config = dict(
    n_layer=8,
    n_experts=64,
    routed_scale=1.0,
    balance_bias=True,
    router_bias=True,
    init_std_router=0.0279,
    lr_router=0.00138,
    tie_embeddings=False,
    grad_clip=2.0,
    batch_tokens=[32768, 65536, 98304],
    seq_len=1024,
    dataset='wikipedia_en',
)
Below are experts of layer 5 (counted from 0) of a mixture-of-experts language model. Rows are named gate (a neuron's input weights, with its number), up (a neuron's input weights, with its number), down (a neuron's output weights, with its number) and show model dimensions 0-63. Each number is 200 + 40 x the weight over its row's rms, rounded and kept within 0 to 999.
Before each expert's rows: "mostly gets" lists some tokens that are sent to it at least half of the time. This comes from a sample of Wikipedia text that the model never trained on.

# expert 15
mostly gets: " law", " hand", " sup", " sub", " ext", " short"
gate0,143,202,234,210,200,218,213,181,200,209,171,183,142,240,159,223,216,118,170,258,233,203,193,211,196,225,170,116,193,167,197,161,194,201,205,202,205,194,184,288,222,145,119,209,171,142,212,202,240,279,206,173,224,100,198,205,146,231,190,190,218,170,198,155
up0,276,208,145,192,273,240,113,174,213,173,118,236,211,226,231,143,207,223,213,226,180,210,199,230,232,267,190,216,189,210,168,247,169,228,201,197,124,151,243,221,172,179,174,330,260,179,212,183,201,205,197,322,252,143,239,207,223,200,192,200,261,234,192,161
down0,247,169,160,140,166,241,231,169,218,245,134,125,145,195,232,261,244,141,192,243,225,160,237,225,229,187,143,159,213,205,222,252,181,132,234,272,213,179,225,159,108,108,193,250,187,175,123,162,254,158,187,75,189,149,268,239,197,211,290,223,202,133,164,181
gate1,171,190,291,126,200,189,142,254,251,212,177,176,258,255,212,224,226,116,189,192,231,155,220,213,121,281,109,221,251,204,172,218,158,217,230,249,182,275,144,199,188,215,191,168,217,173,159,159,170,250,238,234,196,209,231,219,174,168,247,165,153,124,107,279
up1,179,175,222,177,157,172,177,194,190,263,166,171,340,282,196,202,278,148,211,259,205,152,164,303,177,210,198,126,216,199,244,172,159,214,203,207,180,220,139,236,188,163,249,189,134,186,207,241,154,149,124,201,183,216,213,189,225,196,194,195,165,186,195,204
down1,225,170,287,129,248,211,296,217,201,169,214,205,244,224,289,221,265,206,174,220,206,160,220,274,214,175,137,205,224,202,273,250,189,200,268,194,191,179,214,238,225,192,137,153,291,246,162,190,234,176,212,155,161,245,199,165,157,204,195,207,138,211,177,231
gate2,192,212,266,153,170,232,199,190,158,193,240,172,157,133,238,245,270,182,179,177,230,275,153,163,138,227,194,203,241,201,213,216,211,184,239,293,148,200,223,136,216,180,215,271,167,143,300,201,248,160,189,167,201,216,230,200,197,177,189,196,302,206,154,289
up2,272,198,161,157,199,273,192,214,233,195,229,212,187,184,193,192,246,165,195,256,237,154,218,177,239,203,206,221,196,149,164,207,150,156,233,190,221,168,222,229,167,213,211,244,212,163,130,241,136,181,226,178,212,233,260,199,169,219,155,192,214,281,176,202
down2,210,246,143,173,164,173,183,180,215,215,244,313,166,203,175,189,212,177,179,167,210,185,132,122,205,159,209,205,271,206,190,177,260,134,169,215,165,223,218,212,196,184,215,182,115,161,236,229,174,212,205,260,123,200,162,221,141,254,194,274,247,170,225,240
gate3,242,239,163,217,209,196,200,293,165,214,200,289,179,172,97,291,217,252,247,257,230,198,191,240,262,179,174,218,189,147,166,191,291,239,148,148,193,145,157,199,212,182,191,196,253,180,280,182,206,196,249,133,214,174,225,186,191,165,223,229,165,184,206,138
up3,166,208,182,211,168,185,235,209,145,230,194,198,147,296,192,209,254,186,225,235,262,164,155,287,419,218,169,204,205,210,242,235,228,243,172,219,156,216,165,188,172,164,270,229,253,222,214,203,168,231,172,200,198,181,197,193,240,161,195,225,213,248,185,181
down3,246,162,194,189,252,129,185,178,269,170,225,255,124,176,164,159,142,195,226,154,256,241,239,207,215,230,161,177,204,162,161,199,263,168,243,216,174,176,131,245,157,179,176,192,275,134,206,257,233,221,148,157,118,179,190,156,163,177,203,249,174,236,210,229
gate4,190,276,231,198,202,210,207,168,186,132,223,246,196,182,182,224,186,174,144,230,256,239,162,224,122,95,154,241,157,182,184,177,183,294,184,190,182,201,204,241,126,147,212,217,203,216,253,199,234,160,232,213,192,183,156,239,210,157,198,205,270,195,191,221
up4,184,200,210,185,185,235,223,222,204,140,254,237,211,229,224,268,173,221,228,224,234,193,202,226,208,136,148,164,183,118,137,129,191,236,174,190,204,180,214,238,143,235,188,245,205,216,151,187,193,136,215,281,159,190,201,186,144,224,237,213,203,132,203,255
down4,173,170,285,181,196,232,203,137,226,171,232,247,192,71,170,250,157,217,172,208,257,254,189,234,204,181,166,149,201,237,244,174,206,214,235,213,239,233,231,172,211,167,151,232,106,244,177,197,239,210,245,133,221,171,210,202,207,211,154,185,208,236,194,289
gate5,220,170,239,179,235,216,207,213,274,191,199,239,168,207,256,210,145,161,220,238,255,238,135,165,185,166,220,213,212,209,134,191,136,215,241,191,247,208,215,171,251,200,134,195,227,138,218,132,169,275,222,261,175,201,219,238,173,254,276,288,139,172,217,224
up5,210,151,195,212,111,213,185,106,177,186,206,170,195,245,185,249,186,172,140,208,192,180,186,208,262,140,200,176,206,219,166,186,103,296,166,163,243,148,233,214,241,204,224,173,200,221,131,168,218,244,258,201,213,263,255,182,175,250,141,173,158,161,185,186
down5,166,195,277,185,237,233,222,308,170,232,224,206,203,222,254,165,170,195,178,222,229,187,110,184,202,230,240,234,195,212,232,213,185,260,292,185,173,145,153,231,189,227,163,195,204,254,181,219,184,176,126,240,176,198,187,103,222,228,272,218,158,247,185,170
gate6,207,159,180,221,137,189,197,130,255,218,210,203,178,223,201,89,219,245,227,210,202,227,184,159,151,178,220,249,282,166,160,233,236,190,177,106,280,271,230,184,270,244,247,168,206,156,210,228,142,225,228,200,217,183,187,163,212,238,160,137,203,201,190,170
up6,145,223,207,237,122,164,188,216,240,198,189,265,240,256,249,243,192,203,142,210,214,132,37,119,199,228,227,143,253,179,145,165,253,218,164,237,148,225,152,231,190,186,213,172,161,178,182,175,201,224,157,244,210,225,185,239,251,240,219,193,172,192,216,204
down6,196,218,161,250,255,220,228,193,179,189,231,244,157,207,187,196,202,174,206,152,188,213,166,279,205,191,228,179,237,177,230,168,204,182,162,205,167,175,206,254,202,207,162,155,172,171,226,336,238,195,108,157,215,180,205,153,279,188,288,168,172,151,237,233
gate7,151,207,242,215,260,233,184,174,227,161,218,169,259,211,228,187,127,223,194,108,205,165,196,195,175,174,167,109,255,210,229,230,255,232,247,207,166,172,154,202,147,277,189,284,206,131,182,231,237,283,211,238,222,190,245,253,239,240,184,216,185,244,202,220
up7,133,96,218,160,158,141,225,233,263,126,173,160,177,182,192,228,234,193,199,176,187,186,199,186,186,161,230,168,206,189,304,204,212,236,140,255,190,204,279,184,174,211,230,280,190,232,209,199,305,239,153,240,240,195,190,143,141,195,237,183,212,214,156,223
down7,279,240,170,255,177,237,117,95,148,239,246,286,274,218,212,156,165,184,177,239,215,120,164,176,208,221,228,238,123,159,180,184,257,278,148,239,198,274,207,243,218,239,204,150,221,206,176,228,168,237,116,200,305,173,126,201,269,191,283,200,179,256,205,163
gate8,140,223,171,223,225,149,160,229,217,152,253,220,191,216,168,185,192,141,183,223,153,169,170,193,174,221,145,159,180,166,210,204,189,190,202,173,203,193,126,275,189,181,165,237,235,199,123,150,135,262,199,280,189,180,182,163,186,154,209,179,198,208,166,199
up8,243,205,154,250,285,206,202,141,264,238,208,198,200,230,209,206,264,194,314,212,248,226,292,218,195,145,190,263,195,206,235,221,251,275,208,133,238,185,176,157,241,225,193,238,204,194,256,227,200,197,212,201,274,185,180,191,194,213,253,191,203,152,186,193
down8,176,227,77,195,147,214,249,201,166,225,226,239,265,196,172,243,179,164,231,226,136,170,229,167,176,195,204,210,206,224,162,175,205,152,191,174,204,106,172,223,191,153,128,235,261,247,129,181,170,266,144,168,252,248,170,269,166,188,231,197,221,203,236,209
gate9,185,245,157,240,195,250,183,315,138,233,243,215,229,220,239,226,262,190,222,247,204,179,136,205,168,183,147,194,173,193,270,221,173,239,169,149,135,199,219,156,207,192,189,262,218,158,252,143,146,196,216,177,185,231,185,229,139,211,173,255,178,150,141,190
up9,200,258,122,200,173,177,188,175,247,185,243,271,273,222,153,240,256,174,220,191,245,145,172,214,210,156,207,159,227,132,209,173,290,278,182,177,235,218,193,202,183,212,282,144,140,179,193,244,186,233,170,221,249,184,187,187,149,246,158,288,206,144,215,233
down9,191,160,168,241,170,221,131,220,166,195,185,208,211,166,173,207,131,284,188,252,163,141,190,181,237,209,179,243,242,150,210,205,207,191,154,177,172,226,172,154,251,207,122,247,166,248,241,214,218,229,147,160,229,192,178,239,158,255,243,265,222,182,233,175
gate10,219,161,215,280,160,210,204,165,226,158,210,192,220,263,210,158,181,197,216,228,177,224,311,261,182,188,213,211,246,165,178,175,205,220,234,194,197,102,252,128,190,176,221,170,276,242,237,166,138,205,154,241,142,140,154,271,206,168,233,187,236,205,202,192
up10,213,239,149,149,180,188,232,156,157,247,145,199,158,224,180,142,145,162,178,207,159,139,86,276,219,166,139,247,216,208,188,171,170,64,199,233,258,109,168,201,231,267,218,214,215,244,177,226,270,202,213,175,173,157,141,186,217,159,191,183,170,183,241,248
down10,221,179,249,154,187,154,275,155,165,165,237,281,216,236,234,208,218,290,249,192,238,248,130,196,265,188,258,168,228,222,195,210,209,208,197,190,242,211,244,235,205,205,183,180,187,206,234,206,201,195,219,176,280,233,216,229,81,157,175,157,153,137,202,267
gate11,271,194,208,210,152,253,232,210,229,200,168,176,218,160,185,224,198,192,201,176,228,163,182,165,235,248,227,200,174,235,214,217,115,172,153,162,238,205,236,97,231,158,212,169,237,174,143,157,233,237,145,110,145,162,151,155,145,169,190,257,192,162,182,175
up11,214,172,229,267,187,175,122,215,184,184,140,134,227,255,241,173,195,209,226,165,222,240,176,124,161,261,153,170,205,232,217,231,269,190,199,171,274,255,198,204,293,170,251,137,148,227,188,181,201,270,221,191,193,203,231,220,169,226,219,111,206,209,223,218
down11,246,195,233,132,232,205,210,214,193,199,241,171,232,306,213,180,230,225,208,182,198,277,152,194,204,196,169,161,216,273,197,191,194,211,161,182,284,187,144,152,204,183,133,205,231,261,207,226,210,209,199,122,195,272,223,243,226,105,151,203,153,185,196,208
gate12,170,209,202,268,210,242,135,312,206,206,214,198,168,162,124,188,148,219,211,237,192,221,204,185,177,207,228,242,278,179,192,206,152,202,304,138,193,104,142,189,189,246,192,224,182,170,207,175,124,192,187,230,301,225,267,270,173,191,194,207,179,182,155,158
up12,312,219,194,174,213,178,229,138,220,203,227,134,161,148,288,197,169,233,223,197,194,123,254,292,220,223,171,269,200,248,200,186,189,130,163,272,210,127,161,214,202,187,210,199,222,156,228,195,165,196,211,177,224,181,124,249,199,233,181,197,212,120,214,189
down12,264,237,254,229,220,143,179,243,246,224,237,206,195,181,106,275,207,198,212,260,147,186,194,221,176,221,209,165,206,160,178,179,244,215,174,167,191,214,173,167,187,193,203,254,110,147,214,151,220,188,197,234,270,174,152,195,154,194,237,239,254,163,234,233
gate13,237,256,239,124,226,244,214,224,178,189,234,217,122,234,239,210,141,235,166,208,235,258,167,130,164,133,204,196,183,276,219,175,239,229,196,165,206,175,206,218,232,204,169,192,193,166,210,146,173,261,218,209,215,142,127,220,227,139,208,224,174,211,220,237
up13,229,245,155,258,181,260,212,196,139,173,160,180,136,244,211,278,171,187,177,192,217,234,228,193,158,189,180,256,219,211,217,229,216,165,146,164,231,148,174,212,132,152,243,171,205,224,214,115,260,218,161,115,143,218,266,264,157,215,230,152,233,193,182,198
down13,223,207,196,159,281,176,202,224,217,194,229,163,191,207,246,180,157,191,190,278,191,203,241,165,250,189,264,240,162,260,296,191,208,229,175,136,261,243,183,126,221,259,198,195,233,254,219,171,158,231,141,190,173,173,113,176,177,192,216,203,190,164,204,306
gate14,260,206,210,160,201,176,178,139,175,262,108,142,247,213,192,156,224,240,206,249,236,268,216,181,139,282,270,163,129,260,192,196,212,167,176,243,207,112,215,210,221,281,251,251,168,175,224,179,204,196,199,243,171,179,305,216,177,280,246,196,176,197,249,184
up14,213,212,206,168,203,134,232,247,216,214,177,229,225,202,181,184,153,145,206,171,232,151,162,169,186,293,185,197,188,217,187,131,155,240,211,255,193,189,224,272,294,230,147,207,139,234,200,194,225,167,229,186,232,291,222,194,249,167,236,220,205,108,240,142
down14,220,202,213,220,186,170,211,119,179,164,228,174,124,163,145,181,203,170,170,213,236,152,226,142,215,213,195,143,171,157,158,237,200,220,199,248,139,137,188,219,229,192,220,150,159,244,137,266,169,228,150,240,240,164,199,136,201,199,252,135,240,237,212,265
gate15,283,185,202,255,136,241,145,125,189,225,233,239,200,174,266,197,176,103,268,189,210,283,177,175,139,242,219,184,164,228,165,221,214,153,261,205,200,126,253,229,171,193,191,196,210,233,185,203,218,207,204,161,234,199,181,216,235,199,244,207,209,198,103,157
up15,264,247,258,144,109,151,163,147,158,142,255,218,203,202,209,241,264,171,252,135,230,201,136,179,165,220,235,168,159,243,176,154,213,192,195,201,242,246,198,234,229,208,196,210,231,267,187,198,153,230,230,221,255,192,176,157,271,169,224,173,225,180,196,242
down15,259,160,170,280,188,126,219,146,233,170,225,248,187,161,199,167,184,234,225,208,200,210,255,159,211,175,183,140,172,157,207,248,158,195,214,254,205,229,252,250,263,278,168,155,192,157,206,215,177,222,176,191,158,173,152,214,230,155,220,214,182,181,178,193
gate16,215,147,189,178,178,184,184,206,159,277,138,245,155,252,180,231,171,194,190,225,265,184,197,233,224,193,205,221,165,260,214,260,131,291,251,177,194,59,207,169,239,168,160,224,229,168,187,187,271,201,215,175,255,106,144,214,263,216,223,317,169,176,191,211
up16,242,175,249,230,122,152,147,243,229,171,216,208,194,176,155,229,166,201,220,182,279,244,166,195,167,268,218,193,267,171,150,199,156,285,214,102,230,125,249,207,212,159,161,171,211,230,162,277,238,176,197,259,226,189,238,276,245,191,243,261,227,147,135,204
down16,208,226,211,128,184,232,234,131,221,268,156,231,273,115,220,195,139,190,240,224,198,213,207,234,171,197,183,147,240,191,210,196,187,200,243,251,103,200,227,208,163,196,204,233,180,238,195,135,199,180,246,169,163,165,235,213,253,193,213,224,245,210,185,231